{"balance_loss": 0.0107, "init_std_router": 0.0331, "n_head": 2, "n_kv_head": 1, "vocab_size": 29967, "norm_eps": 1e-05, "tie_embeddings": false, "init_std_qkv": 0.0318, "init_std_up": 0.0318, "optimizer": "muon_variant", "lr": 0.00813, "schedule": "cos"}
Below are experts of layer 3 (counted from 0) of a mixture-of-experts language model. Rows are named router (the router's row for the expert), gate (a neuron's input weights, with its number), up (a neuron's input weights, with its number), down (a neuron's output weights, with its number) and show model dimensions 64-127. Each number is 50 + 15 x the weight over its row's rms, rounded and kept within 0 to 99.
Before each expert's rows: "comes before" lists some tokens at least twice as common just after its tokens as in all text; "mostly gets" lists some tokens that are sent to it at least half of the time. This comes from a sample of Wikipedia text that the model never trained on. Tokens count by the router's weight.

# expert 78
comes before: " the", " a", " his", " birth:", " their", " its"
mostly gets: " of", " Of", " for"
router:69 56 81 80 61 47 23 16 47 31 33 66 78 31 45 23 64 63 53 62 48 17 44 66 34 52 31 37 51 64 60 50 70 39 78 59 61 38 51 64 49 42 54 39 64 59 34 32 44 44 40 68 43 31 43 71 36 16 55 65 44 56 56 42
gate0:59 57 27 65 66 55 62 46 52 51 44 47 61 41 53 34 76 36 42 52 52 31 30 40 36 47 34 21 39 44 49 35 42 62 22 54 49 40 80 78 42 42 25 52 51 60 40 23 48 83 43 42 63 33 44 60 43 58 57 22 63 83 42 79
up0:64 53 45 39 45 73 48 76 53 64 37 46 73 21 47 68 62 53 18 66 47 45 44 23 76 40 54 52 55 57 58 55 48 37 63 40 59 62 40 17 55 48 61 31 55 50 61 38 48 50 35 57 67 38 71 55 54 41 56 55 47 14 47 37
down0:63 61 51 45 53 70 75 61 45 49 71 54 32 55 45 44 27 36 29 54 66 19 69 70 65 50 66 52 73 69 74 21 35 56 37 43 55 49 54 21 59 21 12 64 70 64 28 37 64 36 43 66 37 55 72 71 61 40 57 19 50 67 78 45
gate1:46 57 57 47 41 23 62 56 54 64 28 48 33 49 42 54 49 82 45 42 40 50 41 28 74 56 69 59 36 63 24 33 60 82 43 54 58 26 60 35 66 54 62 11 48 37 28 53 45 47 24 58 47 64 04 66 30 40 51 31 60 27 63 62
up1:37 32 41 45 55 33 85 59 31 60 44 42 54 63 67 44 36 62 45 61 64 31 54 30 48 47 36 51 77 72 53 37 45 60 50 47 38 68 31 69 31 63 66 54 53 67 40 48 50 83 54 35 25 66 56 41 56 64 08 40 36 14 21 47
down1:57 61 26 56 36 59 49 66 57 46 66 48 85 55 40 31 56 54 42 67 50 43 40 71 69 47 25 56 33 63 54 37 32 51 59 31 49 45 43 59 49 51 58 44 55 52 55 68 64 26 55 73 58 51 52 46 72 30 67 42 83 69 30 09
gate2:46 51 45 31 72 71 62 54 44 53 45 45 66 82 22 60 55 35 22 43 26 52 46 59 27 29 50 60 74 49 02 62 22 44 87 85 50 56 58 30 30 72 52 67 46 44 45 22 44 65 78 42 44 66 43 48 44 48 44 57 37 31 61 57
up2:35 59 44 74 47 49 67 82 27 48 64 66 59 24 45 67 43 23 40 53 72 55 44 42 57 38 31 23 54 25 49 27 45 47 55 50 78 37 57 35 45 34 69 39 57 28 45 65 56 42 30 47 81 40 41 49 64 55 62 66 42 62 27 65
down2:44 55 52 33 55 30 55 48 48 65 61 17 31 69 27 45 47 41 62 16 46 52 49 84 48 85 52 66 27 54 46 59 30 38 47 23 68 20 74 45 36 59 72 66 31 58 34 58 55 57 70 41 64 30 44 47 42 41 50 63 45 46 27 50
gate3:56 44 54 56 22 53 33 54 44 35 45 62 49 66 71 56 51 46 62 42 13 31 47 63 52 14 68 60 60 67 54 65 30 42 29 39 35 25 67 57 31 51 70 61 55 59 36 31 70 37 50 71 54 62 61 55 34 52 29 59 61 35 41 58
up3:66 46 35 51 34 41 60 23 64 42 40 54 30 60 23 38 51 39 36 24 28 27 73 39 54 45 38 41 46 61 48 49 61 53 55 68 57 23 50 42 38 53 35 60 30 84 52 51 63 60 84 41 56 46 65 38 76 18 64 96 38 73 25 78
down3:42 34 28 52 50 48 43 45 72 29 37 55 59 30 37 35 46 46 34 36 19 52 73 46 57 40 62 44 65 70 32 55 53 43 55 45 43 61 49 19 28 44 38 65 50 74 46 37 40 57 39 57 41 53 34 58 69 29 51 48 63 58 39 65
gate4:73 56 52 47 70 45 54 40 56 00 39 33 25 55 49 36 72 50 52 36 24 93 55 35 35 85 59 62 58 75 63 67 63 47 46 58 54 62 54 54 48 53 72 57 35 58 36 39 56 29 80 45 43 54 60 54 45 43 27 37 35 85 53 67
up4:39 34 72 48 26 39 30 58 64 53 46 58 26 54 47 58 69 39 59 58 08 86 63 54 66 74 34 37 52 41 49 49 46 78 36 22 37 52 59 64 65 46 37 54 52 00 61 57 70 70 42 44 32 72 58 34 55 58 61 68 81 72 41 32
down4:80 67 34 72 41 54 46 23 48 73 53 40 71 68 73 43 12 59 45 55 47 44 45 50 31 42 51 79 51 64 47 76 40 57 53 23 26 57 27 18 50 11 58 52 56 41 42 64 75 44 48 51 30 65 39 48 69 53 52 54 32 56 41 49
gate5:30 58 45 50 33 46 63 45 26 27 62 40 46 33 38 48 58 48 24 49 62 70 69 46 46 61 21 49 31 51 58 47 65 57 67 45 51 65 38 67 58 22 56 45 51 59 43 82 51 44 37 46 39 52 46 59 35 51 17 62 43 59 59 47
up5:91 54 40 42 65 55 41 57 41 66 30 29 36 74 63 39 54 34 59 67 52 63 39 54 36 52 42 60 41 25 51 54 60 56 48 51 69 44 61 69 38 00 19 62 64 43 30 38 54 62 23 22 60 51 68 59 65 43 64 47 43 50 44 60
down5:45 25 69 87 55 63 46 50 50 34 46 63 63 54 50 51 50 46 47 51 34 57 45 32 54 32 59 70 70 51 76 55 38 54 87 42 43 39 71 74 41 74 70 64 71 42 58 40 49 35 22 43 45 64 55 18 51 45 46 68 32 40 32 57
gate6:27 31 24 72 64 53 43 66 58 61 57 64 58 44 36 44 76 56 33 53 44 64 51 37 27 41 69 54 71 44 42 55 27 53 48 62 42 49 67 54 66 32 56 52 60 23 40 41 82 36 45 32 35 68 54 57 22 62 44 70 54 55 62 64
up6:66 46 53 47 37 36 52 61 50 70 59 67 57 43 40 25 42 34 58 60 47 80 44 33 70 64 50 64 37 54 57 34 50 65 64 39 33 48 55 61 30 19 45 55 52 21 38 71 66 63 38 46 42 51 32 55 71 72 60 70 55 64 58 71
down6:59 48 70 49 54 43 42 46 45 57 52 63 51 38 48 56 32 44 34 38 26 60 55 80 54 42 49 32 46 66 67 67 52 23 23 57 29 48 53 50 36 50 51 47 32 50 32 52 66 68 62 70 30 35 74 58 77 44 47 18 51 51 37 39
gate7:70 58 46 55 49 72 67 61 34 59 61 52 43 72 58 51 44 34 58 34 51 62 45 32 44 38 52 45 23 67 52 83 53 36 47 43 49 33 68 30 52 23 41 35 56 17 36 17 63 32 38 48 52 46 32 58 41 39 64 51 50 46 62 42
up7:34 48 59 40 43 50 44 76 81 54 82 44 58 36 37 62 56 51 43 40 29 56 65 59 17 52 65 55 40 47 29 43 32 80 69 45 80 38 50 52 41 52 63 64 65 63 19 72 60 67 74 33 45 25 47 39 34 54 64 57 36 54 39 69
down7:56 68 65 57 62 37 58 35 71 54 45 45 57 46 87 37 70 54 74 63 53 63 53 39 28 56 73 40 43 54 60 50 71 24 51 46 47 29 68 48 66 56 45 44 52 60 82 53 58 45 23 52 35 49 57 40 40 38 61 43 51 33 58 39
gate8:42 53 54 20 30 33 59 54 47 50 43 46 46 65 58 53 51 36 70 62 41 42 66 42 32 29 28 61 48 56 48 66 51 43 65 57 50 63 39 26 56 46 29 63 28 49 74 60 53 32 28 77 42 52 68 56 31 61 50 51 58 34 52 32
up8:27 41 53 66 31 77 42 28 41 62 56 46 51 36 78 69 38 41 44 26 45 61 67 43 77 50 52 29 64 55 41 30 56 26 51 48 68 29 42 41 38 36 65 68 55 55 46 65 64 46 77 64 41 53 37 57 41 47 91 39 39 50 45 53
down8:44 23 19 41 58 47 61 37 12 36 56 55 52 42 78 43 41 53 60 66 42 77 50 89 63 53 98 53 60 71 34 33 24 46 66 48 46 41 32 87 39 47 72 52 50 46 57 65 32 75 38 35 64 56 56 55 36 63 62 48 71 36 58 67
gate9:47 44 56 29 65 54 57 52 83 44 53 56 58 45 31 75 18 23 57 41 77 59 17 43 51 81 61 87 80 64 64 25 42 24 48 27 64 75 44 13 46 74 61 54 71 57 63 43 44 51 61 60 80 43 34 56 39 45 52 48 47 45 47 65
up9:46 59 38 66 47 94 24 68 57 58 33 34 77 51 38 45 58 55 35 53 35 51 34 23 30 58 30 54 37 47 50 26 59 41 50 49 46 35 61 53 46 46 37 53 54 33 47 52 39 67 69 71 54 51 23 66 27 39 62 85 54 34 71 52
down9:81 44 52 65 62 40 30 54 69 29 60 51 61 57 44 26 66 57 41 62 53 38 39 61 69 60 51 33 39 41 57 36 47 74 64 72 37 48 65 48 26 56 01 36 48 65 72 39 66 53 46 50 54 27 60 45 56 38 58 46 35 67 68 20
gate10:61 37 52 54 62 53 37 36 30 50 51 21 46 47 68 51 36 71 29 55 37 67 27 30 27 66 26 27 57 40 44 65 36 28 41 62 61 45 51 62 42 72 36 41 58 18 48 36 60 47 61 71 30 49 49 58 56 41 44 50 50 32 58 54
up10:49 49 66 45 44 69 36 48 36 58 58 71 57 57 50 40 55 50 37 60 66 40 60 43 77 59 42 63 40 40 74 49 63 15 18 43 63 49 42 12 33 59 43 35 53 52 67 52 37 83 77 28 69 45 49 56 56 57 55 62 63 30 53 53
down10:63 29 55 50 44 71 74 64 44 52 41 43 52 46 47 43 52 25 59 31 35 26 53 67 46 50 33 59 65 51 73 63 47 75 56 56 56 37 37 60 60 53 68 65 57 57 46 64 61 43 43 83 58 37 33 45 40 38 92 54 40 56 55 47
gate11:56 38 07 48 53 45 88 27 47 48 45 62 38 58 50 79 58 62 71 42 35 25 48 38 31 46 51 34 45 78 37 52 78 57 57 59 41 75 41 76 52 63 48 41 54 60 41 49 46 32 44 40 44 59 59 55 50 70 54 86 30 70 72 44
up11:40 62 59 59 57 49 52 49 38 39 07 70 41 49 41 78 62 62 21 65 28 47 68 31 60 57 14 67 30 67 38 62 47 45 48 55 50 63 58 24 50 65 24 32 83 39 36 44 58 45 44 64 56 36 52 55 84 69 50 53 37 18 58 60
down11:21 34 48 44 57 41 17 41 55 65 59 86 57 44 54 63 44 65 55 89 51 49 40 58 39 53 47 57 52 77 22 26 63 39 26 47 25 68 64 23 77 36 78 43 54 43 50 77 53 87 44 30 36 52 57 53 31 50 52 42 48 47 36 49
gate12:57 40 36 32 82 22 26 50 37 52 50 72 49 44 40 73 41 59 52 50 81 68 59 69 35 65 45 44 32 59 44 57 63 78 82 76 43 72 32 46 37 64 61 60 44 49 40 36 59 65 19 32 43 27 61 62 27 64 58 53 44 63 38 43
up12:53 34 57 49 42 51 49 59 70 74 54 65 45 25 53 38 55 54 51 51 44 43 47 62 64 55 45 45 57 41 71 51 59 60 66 43 54 33 57 40 39 38 38 27 50 83 13 57 60 41 53 35 22 26 46 68 61 26 57 41 46 69 57 45
down12:68 44 62 80 60 69 27 36 74 36 50 49 77 44 70 37 63 35 43 40 36 65 38 59 60 49 65 42 44 60 29 52 45 52 53 45 52 53 75 65 54 81 53 48 49 47 73 20 66 63 32 35 27 83 77 59 51 65 27 46 52 46 67 72
gate13:55 36 66 69 46 60 66 65 72 66 65 39 51 57 72 50 44 31 68 76 43 33 38 15 47 58 61 45 35 27 51 58 34 29 65 64 39 52 51 41 78 53 72 84 60 66 29 63 61 55 36 39 59 45 69 35 78 54 47 69 21 67 79 65
up13:53 32 74 56 20 64 56 47 20 37 67 48 60 43 49 61 44 10 45 59 73 52 71 65 78 55 36 57 46 33 60 31 50 53 79 37 30 18 37 34 60 58 39 38 46 41 58 67 61 44 47 40 32 35 57 32 77 44 44 64 72 39 50 41
down13:49 36 44 37 38 22 15 44 46 44 29 44 33 48 62 44 39 32 53 51 61 53 39 67 39 48 44 36 52 42 25 79 61 23 12 27 53 49 37 56 77 69 22 47 35 57 78 40 61 61 53 49 45 50 85 47 80 29 36 69 69 48 54 39
gate14:41 62 54 59 48 50 28 51 70 39 60 42 45 40 76 61 48 36 42 56 44 59 47 69 31 48 61 39 35 24 56 53 26 62 58 19 39 30 46 34 27 58 60 58 46 35 67 62 62 31 49 47 58 37 57 63 40 70 64 52 55 20 31 72
up14:48 55 18 56 43 63 99 61 66 49 73 57 68 67 17 33 61 53 47 60 35 63 39 80 37 50 69 51 71 41 40 46 46 48 60 63 77 35 73 42 52 38 57 62 51 40 35 75 29 35 48 44 53 56 67 63 47 68 63 27 60 61 84 42
down14:25 24 34 65 34 52 83 39 43 38 58 37 45 64 59 23 44 30 68 59 69 40 46 27 80 61 39 28 66 63 41 33 64 00 51 46 66 35 73 46 94 39 43 56 61 73 34 39 29 65 33 57 42 56 61 28 51 50 68 44 49 67 38 46
gate15:25 43 47 58 89 47 59 23 28 31 61 59 15 70 41 33 50 42 58 18 61 72 32 66 47 56 45 43 67 49 36 63 51 60 57 46 63 37 40 49 43 31 38 59 58 59 48 23 52 67 38 49 39 74 40 33 79 65 40 50 66 45 43 66
up15:51 64 60 45 05 60 37 54 37 77 50 71 56 56 27 30 26 38 27 82 39 16 75 30 76 64 55 62 63 68 53 52 28 40 62 51 46 35 68 62 49 60 45 58 68 40 44 35 51 42 54 62 46 51 47 68 33 41 28 25 50 66 69 45
down15:76 44 59 63 56 57 16 23 48 51 61 62 44 71 29 48 21 51 69 72 54 42 48 20 51 35 41 52 54 48 52 52 60 17 20 40 43 34 82 60 48 42 18 66 90 42 45 39 56 85 10 64 57 37 57 51 49 38 75 36 38 54 55 36
gate16:55 42 35 70 77 68 51 49 42 59 41 53 44 40 23 63 70 49 50 55 56 65 57 41 65 32 43 52 35 39 56 59 63 34 36 46 52 64 54 52 23 43 32 27 43 66 55 50 52 60 49 32 54 20 48 70 12 39 24 39 78 48 34 35
up16:44 50 38 46 32 44 69 46 58 62 35 51 42 21 56 32 43 46 97 37 39 65 55 22 55 52 45 76 64 72 73 21 62 52 33 40 69 40 53 37 42 62 61 24 37 45 63 60 41 72 50 55 10 41 57 58 58 42 68 43 39 68 33 47
down16:51 42 63 27 54 11 60 62 45 42 30 45 43 32 48 71 36 51 45 45 56 58 04 59 31 70 46 37 51 54 37 79 42 46 65 65 52 35 54 47 40 56 34 51 41 93 37 63 65 39 50 51 33 44 53 21 48 34 17 53 44 66 39 47
gate17:40 53 43 32 43 28 56 49 69 78 36 44 57 50 22 33 79 29 37 61 62 31 79 56 38 34 51 38 54 22 30 25 63 41 50 47 19 58 44 62 64 60 58 71 72 20 27 51 51 89 52 72 52 72 72 56 36 31 67 54 37 32 61 58
up17:50 38 18 49 70 71 57 55 44 33 39 55 58 15 46 42 50 66 57 58 41 38 53 54 58 42 82 42 75 28 53 56 33 34 48 39 45 41 35 51 57 39 57 44 20 41 22 39 58 55 46 34 39 41 47 58 31 49 30 70 60 59 37 37
down17:71 57 70 58 54 63 56 36 39 50 46 57 79 54 60 56 43 46 36 37 69 31 71 45 52 54 48 43 42 58 55 29 53 25 31 61 49 77 79 67 52 56 50 60 44 37 46 38 43 57 57 51 37 54 84 52 64 48 39 62 62 52 35 42
gate18:41 36 38 23 84 40 65 37 33 32 45 51 48 61 14 49 48 52 73 37 61 45 36 62 65 73 58 41 49 50 39 45 46 52 60 63 49 71 61 54 41 44 47 49 61 40 80 41 31 30 33 58 57 46 44 54 58 61 40 57 52 70 58 59
up18:58 77 46 28 58 18 30 46 49 23 53 51 33 76 28 54 67 32 64 84 62 23 64 60 30 60 24 62 54 57 47 55 40 39 42 45 72 62 57 43 45 58 51 41 48 61 35 17 62 82 45 94 40 88 73 77 21 59 11 39 43 76 63 65
down18:63 44 38 76 61 27 17 38 51 57 46 52 37 40 46 80 82 39 41 45 66 48 36 47 49 38 44 44 61 64 78 48 39 28 51 40 66 26 42 56 41 47 60 62 26 39 31 26 47 54 66 59 76 56 37 57 50 64 44 63 53 69 43 49
gate19:83 52 13 38 61 68 14 47 35 74 38 33 43 57 31 54 74 39 11 33 44 70 58 68 48 62 63 61 38 25 43 53 46 64 44 43 56 33 39 60 60 59 40 51 41 27 27 55 70 34 71 39 78 47 59 62 55 29 68 66 54 27 50 64
up19:66 59 77 58 26 64 63 38 71 08 65 67 62 32 09 46 39 50 44 56 28 31 54 50 52 46 74 71 24 50 44 51 45 63 53 50 69 31 18 42 72 59 38 44 72 71 23 46 90 30 22 46 42 52 63 31 40 40 69 47 28 44 68 49
down19:75 37 53 52 64 62 48 62 60 30 54 52 59 62 33 58 73 31 38 46 24 64 57 65 53 54 31 74 59 56 47 57 56 50 29 63 33 61 65 47 76 55 74 46 42 52 35 53 31 53 40 52 56 60 47 82 52 54 35 34 87 25 49 50
gate20:67 46 38 66 58 46 31 79 47 43 65 26 27 55 38 49 52 64 43 50 61 43 00 61 38 68 57 47 74 33 51 41 07 57 42 56 54 45 87 54 55 47 47 32 56 39 51 40 84 41 53 60 39 60 44 62 45 32 59 46 42 43 51 48
up20:43 50 24 25 42 50 54 45 60 51 57 48 58 46 58 38 36 64 55 62 53 26 62 35 72 67 37 65 31 38 33 41 60 59 66 64 61 47 52 57 59 41 56 39 64 60 48 54 43 38 72 75 48 67 38 67 60 30 63 25 55 51 29 78
down20:48 29 69 40 55 46 36 58 52 27 42 44 51 46 50 65 74 67 39 42 63 40 33 51 56 40 55 36 51 54 64 17 24 51 45 46 47 70 50 53 50 35 32 65 46 72 34 66 41 59 66 67 47 74 39 40 65 29 25 30 32 55 52 45
gate21:73 47 56 64 46 61 35 74 73 42 30 61 19 45 32 20 67 50 50 56 64 39 86 35 43 21 60 57 64 43 43 69 50 67 51 62 35 57 52 71 59 52 41 33 66 62 30 39 47 42 20 52 31 47 58 63 45 48 47 61 29 55 52 55
up21:80 38 31 75 55 41 41 64 61 46 41 28 56 89 50 45 63 46 35 36 54 28 57 73 27 56 71 65 55 58 56 44 27 44 29 59 44 49 39 47 57 54 55 71 61 60 31 69 77 61 35 41 52 43 60 46 42 21 53 48 47 43 42 53
down21:30 75 58 64 57 50 49 67 60 60 43 51 46 62 50 65 33 66 31 47 38 56 48 80 54 33 51 60 59 56 53 64 24 74 30 36 51 35 31 68 53 28 57 48 46 52 70 44 34 25 33 60 60 42 58 55 49 31 63 49 56 71 37 31
gate22:49 53 56 67 59 54 30 51 49 41 22 42 64 69 47 41 42 56 46 37 79 35 57 39 56 49 70 40 55 54 31 41 23 74 44 57 53 63 69 24 56 32 54 33 18 40 66 38 56 41 35 45 61 46 58 65 78 48 57 35 46 55 69 50
up22:40 51 90 75 54 55 73 46 37 68 57 70 84 66 43 41 16 34 80 39 49 29 56 33 27 59 43 65 38 66 73 58 64 57 63 48 68 46 62 58 45 53 59 42 47 48 43 67 61 58 61 45 40 66 36 62 76 31 54 75 43 49 49 45
down22:66 58 38 75 54 34 58 70 48 53 44 57 20 53 44 72 69 56 54 42 40 77 55 32 53 95 64 67 51 55 44 62 31 63 50 46 41 33 51 54 27 59 48 37 63 69 66 81 51 53 47 47 47 34 44 49 51 61 37 49 45 38 65 58
gate23:39 52 33 69 78 36 40 70 69 52 63 50 69 46 23 51 40 45 62 23 38 25 76 65 61 27 39 59 71 08 20 55 62 50 47 53 45 73 40 41 74 35 52 46 52 43 36 29 26 63 67 61 17 81 46 60 54 49 58 51 45 73 38 45
up23:39 70 44 43 51 24 69 63 32 43 52 36 56 26 49 78 58 51 73 65 31 42 21 64 44 40 91 78 13 33 56 46 64 66 40 23 47 17 59 55 68 48 52 45 48 66 75 29 50 49 30 40 55 45 33 53 89 38 33 49 12 55 36 59
down23:68 51 50 47 46 42 27 13 35 64 40 63 61 53 56 61 50 84 70 40 62 58 27 54 40 72 43 48 58 30 42 41 51 56 58 61 53 46 70 68 36 38 21 68 34 43 45 47 51 64 58 70 49 61 36 31 81 43 50 47 57 60 58 58
gate24:49 34 37 49 30 40 78 46 72 22 56 66 43 42 64 53 53 34 52 30 99 57 86 49 46 58 58 52 35 52 37 29 38 57 50 50 55 61 41 12 75 41 38 59 63 60 46 64 58 26 59 23 49 67 47 59 59 73 18 51 78 46 26 65
up24:32 43 44 38 57 58 64 38 33 40 49 36 56 61 56 28 50 25 30 56 44 57 61 75 60 73 41 65 44 36 49 65 35 48 58 28 58 53 65 28 51 13 63 63 52 60 45 50 64 67 47 45 59 40 37 60 69 47 31 54 46 63 43 43
down24:22 57 23 49 67 61 41 46 40 35 53 23 42 61 48 27 63 19 30 56 43 60 50 75 39 16 38 27 51 62 75 46 25 61 41 61 32 42 41 53 53 48 58 43 60 86 68 70 37 44 76 60 52 40 32 56 63 34 54 43 68 33 56 98
gate25:56 23 48 33 58 31 40 60 53 28 77 65 50 83 48 69 57 44 82 62 55 56 56 50 53 60 36 50 20 74 40 42 46 60 28 17 51 49 31 43 47 63 44 53 47 61 51 64 39 32 21 50 68 32 48 56 70 51 32 49 46 41 54 55
up25:32 59 56 53 75 46 42 61 55 50 42 58 20 57 37 50 48 62 75 16 62 50 79 55 59 74 13 49 46 66 65 31 57 65 49 31 25 60 37 88 67 35 40 25 37 38 36 54 23 45 30 34 28 53 64 48 58 54 41 59 49 50 15 59
down25:67 59 80 61 57 52 43 24 56 53 24 47 47 41 56 60 61 91 53 56 53 55 49 56 52 44 62 48 60 72 26 37 66 60 42 52 35 43 38 60 46 65 54 28 83 44 51 62 46 25 50 71 62 72 59 64 55 44 40 47 42 37 66 30
gate26:45 45 50 72 55 40 49 33 50 52 46 43 35 67 51 71 24 51 87 44 92 37 15 40 42 82 57 78 58 46 33 32 36 25 82 34 54 34 61 52 23 37 41 60 57 70 47 42 59 45 61 68 18 43 93 43 60 30 24 56 74 34 44 44
up26:58 46 44 63 64 86 41 37 71 38 65 65 63 79 31 29 51 31 59 47 74 71 36 35 43 34 66 46 47 46 64 33 57 50 46 28 55 25 40 65 67 36 53 45 12 62 45 48 42 15 83 66 56 33 41 46 48 53 47 50 49 30 44 78
down26:20 18 26 43 41 34 41 47 67 57 64 52 23 67 48 32 32 45 50 60 80 49 43 49 52 37 41 50 59 47 59 61 58 53 34 56 42 25 48 40 44 54 73 46 61 74 38 32 52 45 74 26 43 20 41 56 52 58 68 60 41 72 15 48
gate27:56 78 58 39 62 51 47 42 43 52 64 47 69 24 58 59 54 46 47 59 68 51 46 47 51 69 68 66 40 31 50 88 66 43 76 55 42 53 43 35 32 29 43 39 43 59 38 27 25 78 53 51 57 34 57 60 86 38 39 45 13 50 49 73
up27:51 37 73 70 75 50 41 60 25 33 60 60 65 46 23 76 23 38 67 13 46 62 43 23 58 64 55 21 52 51 37 46 66 34 66 53 45 64 78 57 38 24 30 72 56 44 44 53 25 60 55 28 41 27 52 51 34 45 14 72 45 42 47 63
down27:67 62 64 36 51 56 63 52 55 37 40 54 72 57 50 43 66 74 72 55 60 70 46 22 54 59 34 72 46 55 57 37 40 37 50 26 45 39 44 58 59 61 19 33 43 66 58 45 67 27 34 61 62 65 38 28 55 68 40 46 68 62 67 47
gate28:28 64 64 48 60 72 68 47 30 44 43 53 63 47 63 44 35 37 51 33 26 40 56 30 59 29 55 54 37 50 40 56 41 55 53 38 41 47 53 73 42 55 82 42 26 67 30 52 27 31 39 19 51 72 25 33 66 21 63 56 64 76 75 33
up28:38 43 87 36 58 48 50 34 25 51 53 29 44 40 62 59 41 35 43 44 71 54 47 56 69 36 49 67 18 41 62 34 41 50 55 41 36 66 59 36 76 22 74 63 64 42 75 58 73 47 50 38 58 41 83 24 47 31 56 26 50 42 53 82
down28:42 37 37 39 39 26 48 69 46 30 39 50 49 55 52 43 49 46 72 74 53 42 44 14 52 62 58 45 42 67 57 30 39 51 38 54 67 29 44 70 64 62 28 39 44 68 30 41 47 19 61 53 65 63 43 73 39 28 32 60 35 62 49 49
gate29:70 54 47 42 48 39 28 19 36 29 76 61 59 68 72 35 22 47 53 26 50 55 56 44 67 83 38 52 47 40 60 63 63 56 63 63 19 53 58 52 48 65 34 90 60 46 41 42 56 52 50 64 42 31 31 56 37 59 69 56 61 44 54 15
up29:60 05 64 66 16 50 47 42 19 61 64 38 44 37 52 71 44 29 52 39 74 42 48 51 53 53 53 54 47 54 60 31 62 52 51 66 36 60 59 47 45 51 55 52 82 08 37 64 56 38 66 46 37 38 70 62 43 50 40 41 61 61 42 49
down29:46 55 58 29 40 41 53 42 39 41 64 56 60 58 28 42 49 06 31 42 56 25 35 65 48 68 53 51 38 47 25 33 32 63 41 59 59 32 47 39 38 58 46 66 53 81 60 68 59 28 29 47 60 33 30 49 21 52 66 22 17 49 52 79
gate30:61 83 61 46 48 49 65 45 27 61 42 55 55 71 46 29 35 43 39 75 45 41 65 47 40 68 41 52 71 64 55 31 70 41 47 54 54 21 57 80 46 38 51 65 72 49 12 47 65 52 41 43 43 51 50 36 79 52 52 25 47 29 56 11
up30:61 63 49 32 55 53 51 52 54 35 25 64 50 66 27 59 51 58 29 65 34 29 36 86 40 60 31 51 73 46 50 51 46 38 54 42 42 57 30 44 67 41 48 57 56 25 52 50 53 70 61 43 56 40 56 45 65 60 55 67 73 42 56 59
down30:68 41 38 70 62 35 66 60 73 62 53 62 49 66 34 50 66 19 62 67 34 43 60 26 51 56 34 67 29 52 70 52 49 36 60 52 27 80 82 59 52 44 59 63 50 53 49 61 55 40 80 30 42 56 70 16 53 63 35 51 61 60 37 51
gate31:41 64 41 38 96 60 29 54 64 41 59 52 46 25 40 33 42 45 35 58 49 33 48 61 42 35 59 75 38 32 50 55 35 41 50 11 50 50 30 49 43 59 81 43 70 29 48 43 65 44 26 63 64 52 57 51 59 53 31 55 60 51 56 26
up31:40 53 59 49 34 26 50 47 53 62 59 38 45 67 49 51 27 55 52 45 49 57 45 77 54 60 42 61 50 54 53 77 70 15 45 53 51 52 57 24 23 71 60 18 54 57 55 35 26 79 74 43 44 55 63 66 69 43 59 56 37 64 33 49
down31:56 55 45 66 62 35 42 54 72 60 33 46 46 58 58 37 81 62 50 62 56 30 42 43 75 82 76 52 56 29 44 62 75 54 23 42 46 84 64 52 76 36 65 71 35 54 30 64 54 69 63 46 64 73 41 46 16 40 60 75 56 33 54 49
gate32:40 81 61 68 48 48 60 68 47 60 44 09 64 53 65 39 74 48 86 67 55 38 30 54 26 39 78 60 57 45 52 41 37 43 55 26 66 46 66 32 37 41 72 39 41 40 61 56 49 43 46 84 40 93 64 57 36 57 48 58 46 31 40 82
up32:52 33 46 44 34 46 47 63 50 52 24 47 35 64 35 58 46 54 76 43 35 32 36 34 57 73 46 64 30 37 55 56 41 37 40 51 59 74 41 40 99 43 41 44 75 39 68 73 48 49 46 54 51 61 51 45 70 48 52 33 70 67 57 52
down32:61 52 40 44 62 46 66 56 39 45 67 61 14 52 64 53 71 34 64 62 49 63 15 42 50 52 55 68 54 32 47 39 47 59 44 60 77 24 63 45 73 42 46 59 56 69 31 54 47 12 55 55 43 43 64 56 27 93 81 29 73 52 53 58
gate33:40 48 62 35 42 47 54 47 54 40 42 66 51 48 39 31 47 35 51 74 35 73 47 43 50 40 44 31 69 87 39 58 54 56 30 42 51 63 64 52 67 79 34 37 55 33 78 62 66 72 48 70 40 69 34 41 40 47 41 71 38 58 69 32
up33:59 67 55 52 55 57 42 54 53 48 51 51 64 68 15 50 30 51 51 70 54 78 59 59 62 69 27 35 44 79 51 42 47 42 55 34 22 42 53 41 41 53 36 76 32 29 50 63 82 67 31 39 57 60 63 50 53 28 51 53 39 52 24 58
down33:41 60 83 46 58 57 41 55 56 57 94 56 69 55 73 26 79 33 41 47 47 24 47 59 54 76 50 51 51 29 50 28 47 49 45 51 47 47 66 63 59 69 19 42 48 49 50 51 44 62 33 46 53 29 58 54 34 48 48 54 37 65 56 51
gate34:35 70 65 53 44 28 37 36 24 37 36 47 27 45 37 33 24 32 52 50 24 76 49 45 43 56 59 47 48 24 42 38 61 64 30 49 65 38 62 41 41 63 71 57 46 70 47 55 50 54 57 65 50 49 50 68 50 55 52 51 34 73 50 63
up34:84 58 21 55 36 51 39 48 40 24 69 35 42 61 64 48 69 32 54 32 74 58 58 64 50 23 51 43 29 54 45 06 36 24 45 45 41 53 78 78 54 53 51 53 63 49 32 36 48 61 35 58 43 61 75 53 48 47 28 55 73 51 58 38
down34:48 39 55 45 67 28 73 30 55 56 43 31 34 51 30 31 60 39 63 00 70 55 50 68 64 46 47 60 27 45 54 51 63 44 28 50 36 46 27 43 31 75 55 61 48 42 68 45 39 44 47 33 22 48 34 53 52 32 69 76 23 47 76 53